Below are experts of layer 4 (counted from 0) of a mixture-of-experts language model. Rows are named router (the router's row for the expert), down (a neuron's output weights, with its number) and show model dimensions 48-95. Each number is 500 + 50 x the weight over its row's rms, rounded and kept within 0 to 999. Numbers have three digits each.
Before each expert's rows: "raises" lists some tokens whose logits its average output raises strongly, later layers aside. This comes from a sample of Wikipedia text that the model never trained on.

# expert 2
raises: "rough", "ure.", "ough", "ure,", "on.", "is."
router:520552482455509604491525464458516418505515546503578554452473450489564454501416387464609426565497506467431484449600533475397415535529423516483525
down0:493516484400516422469493430591458505461484560542502500542525455429506510430531529456419554495454472591524420524584484414577587441474433446514469
down1:441517586431511466433517478497447531535474595487548372526485522519486505473485486515553421473545471381473425443403375561483500433495475449533494
down2:476479517452455495452548514511514612525510540535530546419516461501540544460502524577455491597503534567566558491579605508525458494441426432491547
down3:475547469443631430440578397459533501597479562372545476453510512510525497545529589529422523460532490512519565508552525456574502446545499497524439
down4:531445543451484441478574544557426459577457518485482514574518442532555463561509517480487597581431460419399412516496561453475473470482549529483485
down5:531495491541478482458518505490420487473504520543561435546557389424517540453399486423461629474499569480448551505558445461534549501556473499547503
down6:442510479534500518484446476445486444540471549504472484405484526461406490512472472431506545479599511471578539462460535564420502565522493604452533
down7:442475506500487483586448460477476504462414516469509618550515462530516532577415635437566469538506448569511556496561470469489455452511504507570432
down8:479528497485456502509518515477514480418489402580423746467490454544529448558537453520443490466470537450468468436582515529465565507519499549364497
down9:495548481510565487568459457507494514444527508569467606522568523539567415545455511521517481492640501473507496479615544555493471469485638603498504
down10:557521523569468499507438514514466483435492558546589443402485544493507511507514505547412495548436475369401486581536456448569550514458423481552525
down11:478470531459487488530605492461485472489454499439505489441542448495491530511595421548521490525555493450568409372573543424497531525485404459531478
down12:499601505525532580551521480524541482461401552562520512522430462514562525483543532453530525473498488472427471518510530511493438525582428484485503
down13:538520560461516523594465448513437481564570466448425566507535536490511467525491540545490489509550463455460547554552533526514571413483446556640454
down14:558482449453482485458532486495482589457475515419515422480440427463516373527568478580497578480514517472518495563544453531543531502455543473474438
down15:520355494486490530486528507541491488503518591571500453548460499435639614513439533502534472542513392490457449559442532558456469458550452427570522
down16:542471493515436520624500424542499476562452560567447488442539480584475521618576495493524535479559558589457533473484537474496470492483510517494437
down17:523362510480486548522417475402457542418461470487432461503511489607499405511566535508459450523522441422499417517489586553572534616465541509506487
down18:603379430488470586508477459493535511476561498501454497557528510527504475472497567535456543441540516435535525562500536469505568581541461475439597
down19:504449429481471503560503534422499528497507392526395570478449562478471470452628488490454552415489455490560572519531591475530476467418501559486512
down20:424580526558574570464528534486509438444463594433528510497496466513489501524570533474396453418485492493510426524527450608504474546505404550511559
down21:568480602484534463503500591601462475515489530529522444535490430493489520565432510467469547510397518500520578398511455557462585469477526476523528
down22:446517532511481478534490394560422472514452553462437549533414555545423490533475483495429515436500474561521601481545442563465507559425477525433545
down23:465542497479429528510446512431429423505475419578564449604483550441422554407493473482571520523474475509650590501416468459489541475543498566492460
down24:495445551559523460582474476458551479425547480433482516524459526484500389434422483585485513448546442455589448537424591523540498541467462523503479
down25:432604502511522444557521478549540498617504494462497566526443565511477528553626550532524528470475455516520506477557408547500495557425604618586475
down26:498590447601523505425515487527459399548570564445552546542432520437543535501470434542528572550592518518524539477519380555462414455443424528482480
down27:517512557449532539409532526553507521620598485435448568597552500550509520518483585529556469515535526444486476481507490349451631450536447494548583
down28:452481533512606459442426481546499550496513484560512434489431459516501561561523532581445523476502570403507506517494541511449516427459559506457489
down29:501612509502464520606336480536567486473522572421465507480553521579479541438498495528443405497532534497545532466613420499484612487506583549491502
down30:530485534427552576503482599539544473550569500466436531473469440534464453463480580463608447514501497506537408507493473447533526548557477491500534
down31:531458513487565496486509515468485532527604455495608505505586503458550621503452500454442533497529550562518538546547508496530517430454450494494465
down32:451511483505496517495412375455487488442601563556589454474568469511483480452441516451536551538504452525511580470508515485553524481467557460478524
down33:498504450424499421532570470569496588536503519540425521494510549423462504488525510481567427505469475464465575458487485531508469439391496557603509
down34:562472504499519453472514423582506502464514454489502440489547464451563558582550616562556463402520476448515490562481485515471449500512552482574512
down35:513475532456491531537443484450391474561492521497482387473411506487505438575552513513442528558488599453579527523545508434531486522607528553461458
down36:479520462401476487459412600510503516442507459509532513494483578480506546480542543550457484499500502530470468509496597534601440499496433534436455
down37:499532558521593532469432424537566504442475551459512515548460497436504486573568572443526508560448507486499520417616445526461555449495421484448474
down38:503516560445508518542462530543487473423464590469407566461451472473445528597473538390558440394537569542490501413524492510487520549448387484530500
down39:489531562543512501511488455508475383547463496550442464470505577485564462581532487474478575446520414508464550438486482502517486581450566527547480
down40:510526601452563437537481573424527499441530386496478394586427562453469479465465481509411472540592466382475500570490400554594528487486505513525537
down41:553415500522450468508545491517419582518468488457518517538495497517398487457508482466533555554493474494516525434491391454498525433499498500498554
down42:435547451490508461527473487499528476471517509445538448462487461533396532446527588465459417487459440533564431508559456564448462571394617532420619
down43:435517514466558521418507512456580518502404533575460493542475476457540487533505541499528597510527449527498507528526499487561490496601566499560449
down44:557595390412439471461522419527527544488528566390497563442449528497567549483463493510574557459524388535455513405479449452437468460550551461450543
down45:532511447494507530446499578498517527556522573423494526622476522532455498472429400536487501573453548431446461509503556464400528482485515471488525
down46:556533526468476605542551564456500453501536538469524523567470532527489569511506517463452564476487536410514441477467539481486529481521479476520604
down47:481466522410426496488474479569454441433517451440555496512515500524526522418535447491634563460463502415512505459548503444500483456533528547446455
down48:451507499587541518515552600491509492536593562501467488444533585534465433453386491534584489690517541409410452468507472544542561524480413518472425
down49:573503486469528518510398462487608470478508524458544507396483482425540474439486579402592452463513472532521528514518504487490411533535462516481468
down50:434457524444444500499513499481519490478446555505515470463493564458542559476381485528573440522522559523563527525525460527466525532473486531484570
down51:527513486491477538516466379550514518578473590411429618508559443528592541349573516503584495551455523547466459505549474443520457513460535437540456
down52:520464490488475477544507385507497566568464545405519488555527516509499466417512547450507577586468459555518462533533475489574547530535515425477488
down53:479554492489504496514490439504544514496498456557563480547522462410402491428432525489482455436427574529487533577414485467552553475551517546521526
down54:487513459476464480585548421548384499568528512448518498523476437522533516531423504468541531485535598479602562453530540470355498551539507552569545
down55:533576464497528427602516504475471451553461495591472570392515602471476503529485478552535529539478480481495474616546455473378427543517504434499543
down56:446471541493546459460589453436434438561411589511451536376538484462518529596497434531588476500481537514476513500498516571504462529566502491473436
down57:432517596395468499530574517471483474539469444647523618442429586557507559505492493448435478579514504578398491471523458533466434558442442537490565
down58:507481500470505392516491559456470545421610457587425438463534517512485540600493543580489549458603546517443498493406558406491494462570508454478523
down59:489536529607433470467449564567497481551457406518487528597509422516474504497466520447600487550527467488553529480465598566428459523442435496498463
down60:534482514511465576502509491489494564452522549553518407498467602547537475589525448478392563486467388496504451519450482461553498558486601560451482
down61:567511627493469487455533460545460521567479485513455484312471524476465544456547526451540516506587523578493425493568561485453534391433606525537409
down62:506499510569519573465448485522526549503419561536454509472437388564523546556507510536490508457424513518488474505510569365449530452467577504539623
down63:514390617460453525490436541466446520501466361553578475541520518533456456524490534493494454433439454459471581466425488581531480488548617530591567
down64:467470611459484476457505529537541469528471560507507476443434509582549539451581447507556455528597541439494500522480550435490430495478519386600522
down65:459459399482441550447577551477511478439540392484487483463547502508547501496461493427452542510450474503514431534459531452438501473410508526442497
down66:478360506541475501491424378526558473460619584480563474498466427468535484487465441497553553471531475480514508513486532568497530498481529502504498
down67:537522467493459527452550447465481430424477528579450489508501478479502476602530486478511535563481464468458560499468508437453454551498523426470515
down68:476537494542493557496462541526465442604575474520508439476574459443532540527604535500457526514608498519467495542528489469537520488476526532424471
down69:517539520539483517516487482505492481534527535546448491389552505474467431480449563457569431548405407458465524515437498443464467529558527477458465
down70:548498545471473454452575424416479570476621458568461472490530496522650407507496411577542504513485519463439487516568455527482559515440491458437542
down71:501384466480510517521514477515563448502488465483534420416515381521468496610514464539563479583542494558550551539439563458461476515538493549430476
down72:506436522522563507475497441533438524514453524513565471441444521505561589477406549521532446447470466492544507507395484495480640528515483592425544
down73:465559510532534459501543521526464486441442447567565447482436489563488498510543502493530514469545453604620428559442568550492457496560565515465465
down74:368549501460456417469470536497495488538440460419519536549528471523615557485517468412447510545459513459544487466547559458557573466426474446569493
down75:429525510553555486575506580444560488551512412545488473464551491400485517599522459503500610577601455426540650505495514449467550504393462522551392
down76:562549507510488539504448409544506497597526521466502591472510534539438576523497548461559455551449534454541576494454495510511575527516562442528482
down77:437524575450506551498464496441546553487512517511527362494536525452458528484579557540513443461506425540419421573425516415436531482432517514509412
down78:492579560445532601515431481498495501512416618526504583488499477498573517520463544472497412532531453454484489499554490469518544573507520505504491
down79:510557527505482480418527538499510547463520465571504488469538463467567468504525527536445571556475481487509479536500449532567513571393594546396536
down80:435502535439500501484471476549534577472548525470433600562421588543455416495468561490540489524607524482451519496471534407485547549485527507521369
down81:515579506531546479450545486558382554442511536421494458499442479514576435492491480493502540567542522572448610529492466544549453525578486462539495
down82:550438477422499583599445545477644482502492537469476490514488443506559597471456530557472429509604553527467465421627562532479522624435395518560546
down83:589539415444500490580513435502486497583457530455515541540518472466459506500475496453420493443535505512437392600397485506397450468553493485506449
down84:440416451517523554567433458544542562542472479556507556412546476457611505515517520549530469480503475509420550519551473510438504530461535475469574
down85:515430492460571447428516528417498524503571461533456499573502527478529437474582560498559476515558495517438457402530503397391517457491445419419533
down86:526524508476442548487504399551453520518545470434480537485506457560499453550505474452540573494487522515592352425468519576463513491566516486472447

# expert 3
raises: "\n", "-", "General", "Over", "====", "He"
router:523530547483565460462584575412515462486554520521528432478465562569522438477495541485489510594529574537460486487529535526430546484519437537501475
down0:565514422547470539483611522405451423547540490573485568463497535464426515545402472512413473465517509572540445421483521489539528540450353503463462
down1:421401543383538547434494425465527532476513454538546506564431573559484431506508468487468482481489444383474486368394557561492472570453506494544488
down2:535502477521484426512487536403466453494569553569564538520574435495462478457489465485389526508543487432521407550554519591473406469486575442525533
down3:487491575521506480396570553469497493503525438569464500503549452536417502554580539472447587434548500440520446588462458484469553633497539557492528
down4:508547475412499530515451594555489483521586468427456532486514534513528557454478491470456504512567486536479574528500572595545530428450524597471490
down5:435477495556471555539531577542483450523385520491493541428555545479413552529472556505490409430489451459513518556512473551535480629477488524593570
down6:510575482472544523462508513476554497487522469515546424470503466491545490464445505494442558511477461348504505467528512455528609558458456479483494
down7:432412453502488507557479523528568534548490389519544481525595516470522453461535453524473597478535486659530520435442416482444629513504456554532501
down8:533592467483480498407496534393561515467562548593501406480452444541457491430518454532507547503587435422622512484583465452521454569543531550524532
down9:436427605489493481512621488478586493350552469510535482542526540439504512443463512487455588509440530576503474583525474480481461452503543532530478
down10:549478507533548574505583571518583496506509512515544516438462494507475547482548473526571504479499434481437472518384504596503565464561413450447571
down11:543533510517454454546553538516485485519492403485417571504523493528498511617518484585536478534575475503459510477619552422502433456512532538480485
down12:572510507523478509556515418478540457477540536529593467500412541542481388578459425395508480544443567535481385422543469485308415459500501477525487
down13:547589476522466509529469565585501550474530452511478470535422534555471474502457496458494487489493419465521484497580454572515572555553478497543546
down14:628636543557465489458481503515565448400425550512554440482427489491462566391462483563516580460532534458477455479506499466544573506383437544483570
down15:496515543561576445555489551576525513514550501496525476453555449515487550440579533499492597447424495517527559571477495508454551554474540532625532
down16:463487496472523499497471482517498439576475432472553440501591586572436440497540559424457449526541505609450506516396528456504511454442442524461554
down17:507487563549450464545456481520517422473519525507579589511508479551499551412486537522592496444525657560364524542513460509484549428523493400465472
down18:521466456471485585543495540485538551497436531310667459604501571478454482507539476531509566505502452474522527435464478569546463535482515543613495
down19:588457488511455483530529443666539501561530449533477515504374590498433500501526507490446438505394463496438437460499491410479503445536460568469495
down20:513525620512481507622500504468448529517491439419471570553527470533525509502532433554491458514478490475474561488449423539565444508596489513481495
down21:512608474536538550501522477572358493547519479431549518412495473518536459518419506409555536489525519517408464490519562522523545478531475483480473
down22:510548471472446553502500490508529458433483443541539563481536422489503493498566525455526413509454429473529539477454456504514624488405527482449476
down23:479520576484525461486500559505504412539439474539504505573478520464502576561529483432561541590594433531539498565498591546399554451509465531435496
down24:426488438488457531466507483406495505469483524487494465487548466459441586546493495476580461571525489480494482455436497476639531503546545557481512
down25:397419525439558455450433505505477497508453552568426505532448488507608410464467483516536443436530499526527450578521471507543477460531542445520484
down26:511505472483436470589561527415429399474516500532532506475486461478504534490485477515443464404438476562488484535476524589516431559550448602565552
down27:492488531433493492457546471556473509563491507507531463612492474637492467543483512470556519437544511484504586480448424489494538509371437510569474
down28:510529472429499487483500507504538478502515568491519509527430495513576491472512563556510493437449487516474497455581548493544573526493577527544482
down29:520432471411581463490447494507454590504498543518566495410514531473496365473466428513557481482532469546500510553425594449403446476538469508522455
down30:536524421525593475491535424455461467440515478540538547519512518519491448502569558504482528536536582524440487408495409488489490410491436486632519
down31:439381513516552474497516394530470430585418450507468568532546636515582505562481521506585528516554454506498581466536541492406536543567482495468441
down32:480620479495491454536582549602514456513528468506572401409493479438452503491512462522470497412465452516408504525522532485394459473591409450522499
down33:450507477477575549548605449391511556447538408515445536442561541392497432422561517571493523548462583568492474525583495483516431437547569575485529
down34:495477507517541492555490523492451451529485568574541503464593515534542495482474509410483525433509504436528389531470447470500551492504393495597505
down35:507514470485470571447481541512469533513532551582463515457488570488576436505499522562476473497434528456507518475524484381512419499452544499446494
down36:495564492503525587526440484496562448530512505446438450498506449507359431504468544425466440505507457464502454496472596429653573509547521470541406
down37:557517488472547513495494538543589545527434548477515562525531483436473508518491506470546416524528515447585548452529475471429634457438475503556527
down38:495474494465498543521461518516473505675430544528508589482520619480463434473587427420544426485425408481473565511482528438512452544414524406543493
down39:464457536475532529513481539575452563561435516494408538430371533482551531522414450461511514543571552466483476474486508445505583452472493511502553
down40:508475411471464506528525466397480493535494556501468484540500419483468551532506505448462520510499506419536564520525512504463531483537444497427492
down41:441510590609497488506480537519543574497522507546545528418559528453558582563559515453504468496480474592639474507540433530461440536558471504456487
down42:550475485478572498532562500572494541472416495513470594470420537550455582458488467474477565485545524566499477555512466450465474442595513489524609
down43:416442525503537568502508504543549456491412549521481486539470520486507587504479374506448478486481486583610532538526510480533558456514398520486537
down44:518493472398522490532465452499459505404543567609477519540536582492478466422425513529504526502516457550555479488454506481506514501492494421433486
down45:449503492468418514615498524463388430502489522499361523512504503617597497492522424556563469589563537429450457443491538547538489518414475500557543
down46:422543522526581488473552455496482455534528509511504485519553371510489491539549572456503504509500431561436565478488471538590347451455440448503419
down47:480528553521523516526477475564522552451518423487468482583463536527377531444509512551553467477490423516558436479420521536598540477511575556435567
down48:611558472533425463443447578538476492538528445451510463521473466469457398404519464419551574436496556532473504559573421490584517448560588520584569
down49:424456565518498457520414502501428468531458465416508470382546523500478494527456491503436499545446450569568440504528554537560590498444464523411423
down50:484523513478467528463514426494477469489540460545488520543518471470483479458480526473537529469460505532495423513448532552479445510501523484459532
down51:549608488531528552494485507512540512414535385531474443454353506483568441502454583462491463485495507458564452562575509569526500546500526486384557
down52:493493513507530527511452529434585480537531567508478545461550467592527532518487484533419569512565482569527483474486512511468535469559496417492428
down53:518511559558449442476499493576469421435525538499449530537499515514540543524495516424438452489457569565498531507438534542477511486488577486408532
down54:519552546511447459524568456576536509493504580505449483543527493535491480495485532452546514474445526480551484473523399549537381487557508461489547
down55:521402462565433469469500407478501519454471441621479541613494527522480554459506455553493589512451504528538431444471479529471543505423540504490521
down56:485453476477588480494461465496405414519522567476442459495523519509526539439473495515407527495533554465479455473457586507464623459525481552421436
down57:478371579475503490466484462471388513466489522488417545457511495547480498442481478471471506447519399415581451575479431513530422492483552444514457
down58:392501485486524484515563462509581504527513524445464423595567569488400557478580496598543495552436549400506458554505533478514465454452499606575511
down59:574497536430563591565470547477549576487509498493427489610613514435549482513537609524424598502515526521630437496477447451547541511564422456545475
down60:516555441367511595528526565508461506487396504450486575534424481535493531470556464447483472519403460463477445520382505533439477483446516536595607
down61:519581474461455536498466455511608553551556525549454394529490519544522559448471522507498466440511490492553578492477508366486532441512552448516558
down62:431423496562533525572512482499461490439396471540556489492432583357508431484531491535509439563541458499459510546529453495491531424465585454541446
down63:508448447502433598592582438520513513559525481413517439516547559464442508443505479578542515493483442523368498473461440468592444574476533481400537
down64:457616587590501483468486493538459465506485492528453507491473481540498557630528556532482485616539486520524490446507412543580560477342372484444568
down65:441501521445388468527524435527474564506586538458446529438488419453470475424526488502478503535466484531518464551474491462473570481458474488483583
down66:446540519537507544516610520551483509444581491463420545537455539571526489526573507474456480460535472539508580452559534459514563543509469506548526
down67:523586534513409590406565565568565521480437482535532437484508501629493504491476505415497428512498540426529440534523489586501345425457482560524512
down68:527451487472479489492520585539475605569494471468562518521536466540491500514557392508473463530541497493503448553422428531472488500542445502553502
down69:486446507544530521518552521608420494415493421519451528555569456423531455462584491424505498503408481542495548466527600516479495473478450496509533
down70:552430533481538529450598578522498501512416477523552448568614473581515537474508515447492498513555502528455520486473510626442536525491587468533464
down71:506502431443468523503419479541513474496514467530535494558525457544528554432498455415514551504502437490421455424511562444568470493565480517544502
down72:508485537515622592566506444609482507573470489516512490465398460586387504497573482466399550553588496424438453566508463439466494462492495517386486
down73:538503379550465494539509446453562482511478445532480548552567595513521505485406566505566402570520406488388497454544580521534532393532453461437516
down74:503581455553488557530520460439588484524458522515427505596483530530482520460422479433442434499575511418575440557426403511413527551639536557570540
down75:421484529394484505436549505437540493472487465500531525491552483492540440426544466576530498471444463391545533370485399495480460523476503518508557
down76:477496506553471433491504532488540532446431427594523510523395584379471441546526575555505528451537517495450548542509475508474408484429489549483497
down77:477580530520415550523423498512525445480522488519451451536558528536503485554418577414523530571462483487534484492442352448476465515586481486522530
down78:530605501496532514455431470544527568461482454477502423510430429458459581514538542423583548440454494444522481533468503440411533524534479522547495
down79:485480528481448606459591606501506548507529529537533543467414536383524471547588582534580444510566537526410519534457383599491559483463446519584556
down80:441464468493512450465437397518446498479456509451483575504491468617539557549443440510519525426441500523576542501599573480390465519529543492424500
down81:507529493586461454522504493509509581420532448467439504423384484528543583398495539512437501568508537533521518467515475493466463517420498484503422
down82:543520398558566463583439537425520487529411514444483467471575513423392510493519560516487483526412539573503450542491575481397561531463465453496421
down83:431476503528477471489501493491539538489454533410492560474416440493540457479461490515585484521476542576531476529501473582469422476432526476448494
down84:452450552562461411508621466504495511498483482486476494452453508508554491468493546513417630486530541387433454556524534628439581490541549550466476
down85:515518553481580551529534506532536433391478537542494499588472567606554444460575520513442573440509489489477468515424557469417439468524494458546455
down86:559499436507507501472464468572515512502459489425500392552640466574518482454437485477463456455438544510460491569428511498440596517542429502556470

# expert 1
raises: ";", " and", " (", " (F"
router:504406523460540564505529464489441450525447475523520429474553509469535572455481497464545533518494446426467507520490530519465510526606444537424534
down0:487496535551467510587512398506454446484500520469529501429524510459566493502515487513485525492533417509440566525447433575566516456556509504506438
down1:566459569514449462595514433567458482533424507488455534424520526503500519478528568545459564452390466464517553496490406516530457521448533507513528
down2:527479401493475554558542474482464497448435508542504481480490439498531560530652484472487485490481511478535579513486537526512473586539436402482441
down3:526470490439546513395477500476434497453562544451440457522520482479428455450449511544427513482509543528514460540554570460571482503468548510503559
down4:569487530542527467515549399494528541567481530518537590550627461481465505559502484494514599534506502440601429538413509490482432450484493445507402
down5:492519458523484448535476465441551543535562466414526528534419564542486462444471599584494382469545416443492539515421451488583508510533485500540563
down6:538464492505532396477523503460491534564484529372485523538613552445557361449463583526527461431474515536518452464592417450535488477536547397503447
down7:517498480522454551517507502458619507474520529407482414545423517538512518473422534495432461517509556503479517485550389503464523467385477585450465
down8:554495504492477534439466372443613676508569489489576486515486523412538479466551384507534455465444547465546547483514447459468481476438556512481480
down9:547435520481589472498497499574498519526372411500389462512469437528551482496463573421453522510421437494523471660513560484546490532469565458541418
down10:530558415454576552455478500510543487500554520451561473573534468478572470502422511486516489479421421440500442485555356536500440477423496468625506
down11:526500449540483448509436464411527549495575483499477503474510505491550557355577431475533651622551451505443473488467468502461472485500470473533474
down12:455454535573387558436492502471480515424487459539470511456546471452391618513475501506479445556500473480489497483515458543467531466446472546491545
down13:534401490483477525506652515555510454456507451504460466488496566542508493526496438489457565505434514436501546512509460449547474401463531491494422
down14:536513572475487478466536390555498507486538516507492429527457493511469431512508511518544415449505518476508451461480529483316464460576519531529531
down15:568525497503488481532498437448508494499476575488552563389529524521481471386534515481543497469570544450600473631490391504556493484485513520460545
down16:477513481511463493535530427570488474472566537464496439459457548497481459443530448548446609570527469523425456430479452417531518501499538536437506
down17:487503516517537551464557554403449416436496473489509521562481579477538481510549528490537485474502557478470594493428527481541515506473450540474528
down18:399441540548431502507528458488534479461499504489447510520507558528647504559497537479492592493569513589433471438509475519528524554480499462477488
down19:504537451500560526529485618528489437464450461429463450420445477518479505505540479526507567573506527465603408561548438563521526499436583497506539
down20:460536448451514457463486571520497548630491412459498464522569531534507476466400520482558406551566494497478490526563499566493498404437572475518507
down21:538557468588460523509427563513526501492634552595524442478474527616419413494427521522521528530472405389515462468464508487486441577551488466545496
down22:547521528539495520488520409454535495489543463492580429485513541492539412418490583468535485481466353488540431505465468536401399516531499549446563
down23:487459500474514498478416471501512555501454550537531559399476503500502430549540569536431608430568458498373492533561579500514525552582436440456492
down24:486472472444563490466477528575398516501488567549439589553521418460549507579443516448566507455509478558499604506518537506521558474521464557538496
down25:495519567564540482462468498502537540489508407497496380529503429450469402485441427586464546441543572437543578442490510567505559441520508501543586
down26:532552493556463525482524437498532476530511527491527575463508527623529496446513533488510486494352581444444470572476544500488512440506533488534483
down27:509525513442453502430468579447394534482549442527403560527522522518526545533500584426473539496538538499495512493474528416387534481542471468506537
down28:486480542476499493459541449536430427506492585563484522517528449478533669531469515376527500431534513488514437507491452520498604496488496639501528
down29:417475509456493470582531512529484380531514511555511476456544494464511491570512509472459526531465434520422505553530459462417497515530475514555610
down30:450493607510475450562495514519574494469435377435523467447485537490510464495505448512436563472544493520428503608434462512582531478457542585532493
down31:512502557504507490557430446497439479506588600429524482520558462552495437438520558492450446474356421398569498476499546437471470481518495574467461
down32:512524487515422502565530540451478621505491500448523565510547537537540409485513507515425427531407407503538443500598431493501440451456512574457443
down33:534460514463389488567453475489550555573458547534489456509448493545540557485457518487486523525496422511492450454640575542468436501479465483523497
down34:529455476455511452475506485439400552490487454479541510556588480405501573544458505524595443546401469514542453414430482490565487542477436394591448
down35:433450482380604514471499521503403493459474513497483491500507462501457498539526466499515506448549506453568555536487582488498510487548479443424512
down36:504442545420526517538452529459489438565496423541515411465541496554476520561533504542459524508532528489500429541513494439443538528443441497470542
down37:541460480439611542482529529587511498553444449506420500558577519460531469520586540561558483544474552526507524437491550496499419430549370549541484
down38:513433475532539547503513483516536429417492434474530394493543461564504493479531486572513576523519535515486529540484536519471478529539502477548518
down39:522430498432531472366434513499388468422469522560491427485448498475493485514467639481476568428443487502479595427377485478524561451551493456468433
down40:522591419520456535467391535463521459422420477492604405456421435498524413408486519529495505481516390462508412465510518533508462507522594480496450
down41:535470549473588430549583440517420518556483480499552448566411523468538491523466428518465503481532525591454521391458530513559472517527397403433401
down42:569545480482485537537462512468562535499500635489510524514525542578527445464457531493546477597347430566506475488546548541534435518595510502576515
down43:464469546478515494527522472502488464512504485526463495508609580494524470453529563448506569377513522545359608572497557478532570470522468496500534
down44:482550529487471571504466564523431445518469516481483573498479464515354515463467521464506544532536448456534459525618505492448575501565520505446453
down45:490399561551467510493508487527552497473539502471433580520560513483573465538517520530505507336507459578420489445555514465487423469562466523545472
down46:409540489543541518497579422576474531481482508540468533519563467461472441480554430460549466431552499475489472476483512588580498560551510474502494
down47:496448535453522372457516535463475522487547459585512504462579511497533388480536503525524531456541562494480619541429479487514465520554534465486417
down48:446431446520545515521496427515501449484418453548428545512495461560579525475588548451584568465508532552449565518504569525563571479531461465595605
down49:542574419415519465534515484539523560499539588557493451596596407557525472480516475529513494467504457570601534389517501438495537494485436567587522
down50:513566518457511437514533553555472456516507418515491437483512468485449473522421471480438469497512500473521528476481429491408459487444485635527475
down51:467521490441502434504554540527510458507522438514570484429527507482435594528591590530503487544523434460479425503517522496453519471503462455522561
down52:416519576515492427607425550516536483462557491484595452454451529462502501454491506550450549495486492509494479432441418493457516486458524675544537
down53:491493467515495534509417455488403474510485575507443411369470462477442560590381454568433441448453492520531482529504556501599474578524528521569396
down54:485447495461534508507529436428553539509420515509459618474582385435444537480620505514516526436394517510553515443484428511506540551495492476466480
down55:572577514509495478451455427501498527509519632457496478521546497543608522470453394535484494462441502563447393458444413534571518540461566494578520
down56:576566471475472569493538468497500555435506465485462485423614456537640399439548481511518454484465398492580477567468455533469458461476536564474553
down57:491462428562432462512614422557452429456555431515515505511450417502418516477508480531506448474564485569599507473527483479447544480492492546441501
down58:498458526545492420519501403488457470437437450537492476428516545436512525517471439428482593523550459469532467456483581478489569560560400415547468
down59:501359561491556437477531482542410488363463464532499507506486523525573547442474506508475465476482539533480464439550487565513441547578422491519569
down60:561518430524521580510514533456596506524513568533519530569516585510537408448532510508450454429463511449501604443498497522538503430508544501532530
down61:541510549545441502454473546481463522485524500518550565539497541486538448499507423531499434390367521501485488487453465562509469519551477540506522
down62:494479502466426433529470405493526500500499533453461526477584488499495441557541439558513544517470478516466488497472424474482454453395566520501521
down63:474494588496534539510545500456469514394479568501490500503602546487394618492510460420505611554472550577447448515464466483531532500441486563527481
down64:547476371508436566436463444476432446508462520445510425497508429599509594574523570545548518563607537537435443509477578481522494420474515599493482
down65:562414537515525458435526474545451462472621491455415480484476492553498471566595442495583503462550490525491483459593498359546511402416390383491558
down66:457446519540492468412500420499363507450520488574427419518517517514554575448506523442411539505522560522553535547437519498473477477513453456481427
down67:466478449546525542449476507538463439399424412579556484492426473439493531562478441497490561520485495371499466541383528553571610418514471538506494
down68:501500438499474505512453510483470397454434526506530566416420507473478567555454461437624576515455545468546550563549458490392454508516508590454553
down69:502472492484514501533548594484549576483544517540488595574514475533441446429514507457446618578459470503475480492467578536529499558491551488531487
down70:553482494511511438531483570409525546472512464516503476579444554499472471597405529385479450532529494554526485457515496492535495448520440545511503
down71:416485563458543483553450556597509435433527506553546550494456536482518503396397530530432535508540563439488444509405552487438445555530484577515477
down72:523510531495557543465567457477451479469456439508536492557492412488468479476528453572564559461521474535529459561479536385511584458514419534456503
down73:447519528565462498416491519489511584464497543475484456458510447470617611466460571469485439501521493540459460496506527552498496447509455461480495
down74:494516555432467585508585660437501561511554435499497566492552577483421516521429521523448421484506462502528436449494639550504545477471426561563627
down75:408490521515520476465498473532480555537441520539531493558527487527586497586557495432539489550453510548401457466604530507496478513557456474506480
down76:574500443444429483482553539426437508499470489594500483537473456540496525514481510498502509464560548502473515472445655375502562630524460468452535
down77:468527535526503439430506453414403422499474425542512503464477437522508568492502474503494565408568553490622536544485437489449494544432527429517555
down78:561484392514522520455532470502375561465522503501448552464474502504551455571594512553510459531547495494473480456458465481494474394583449554507434
down79:408492460480532512510413526509433374438458484499518413491427465530449535551485480491507494516536508498495498543406554537492527514560417498516578
down80:556546458510454536499527393576547539563425589480515530500407566490558522536457462488516460466473540485450528500519479493466536434517552468465507
down81:535512548469406587466430438564584533588438552439573486535538469554503488389449449453453447470472482478543366471433448511487530420452507563528452
down82:509468551449391431483450433391462467573431388539543477411454468536429538532609599495415511455549539501527424490562570483473519521545466528436544
down83:495566489508544485553488510555553497480472525471524365601511533539412481492449516563557417555538509373390463403500510474451456501499497545550457
down84:478479493492543489436531498439444492453523411545480466418627539506547525476543562510433591497478602551563534541484429512541538494549583454494513
down85:475487455490490474510432562515519551553550558405475499524544538552433539558450373484548435533418497576446406507461439564479467526499529558485517
down86:477477565494464446519460392490566495517459502480470489525485399574617489489576468470526542524544519575418611503487505518516558469539457537587488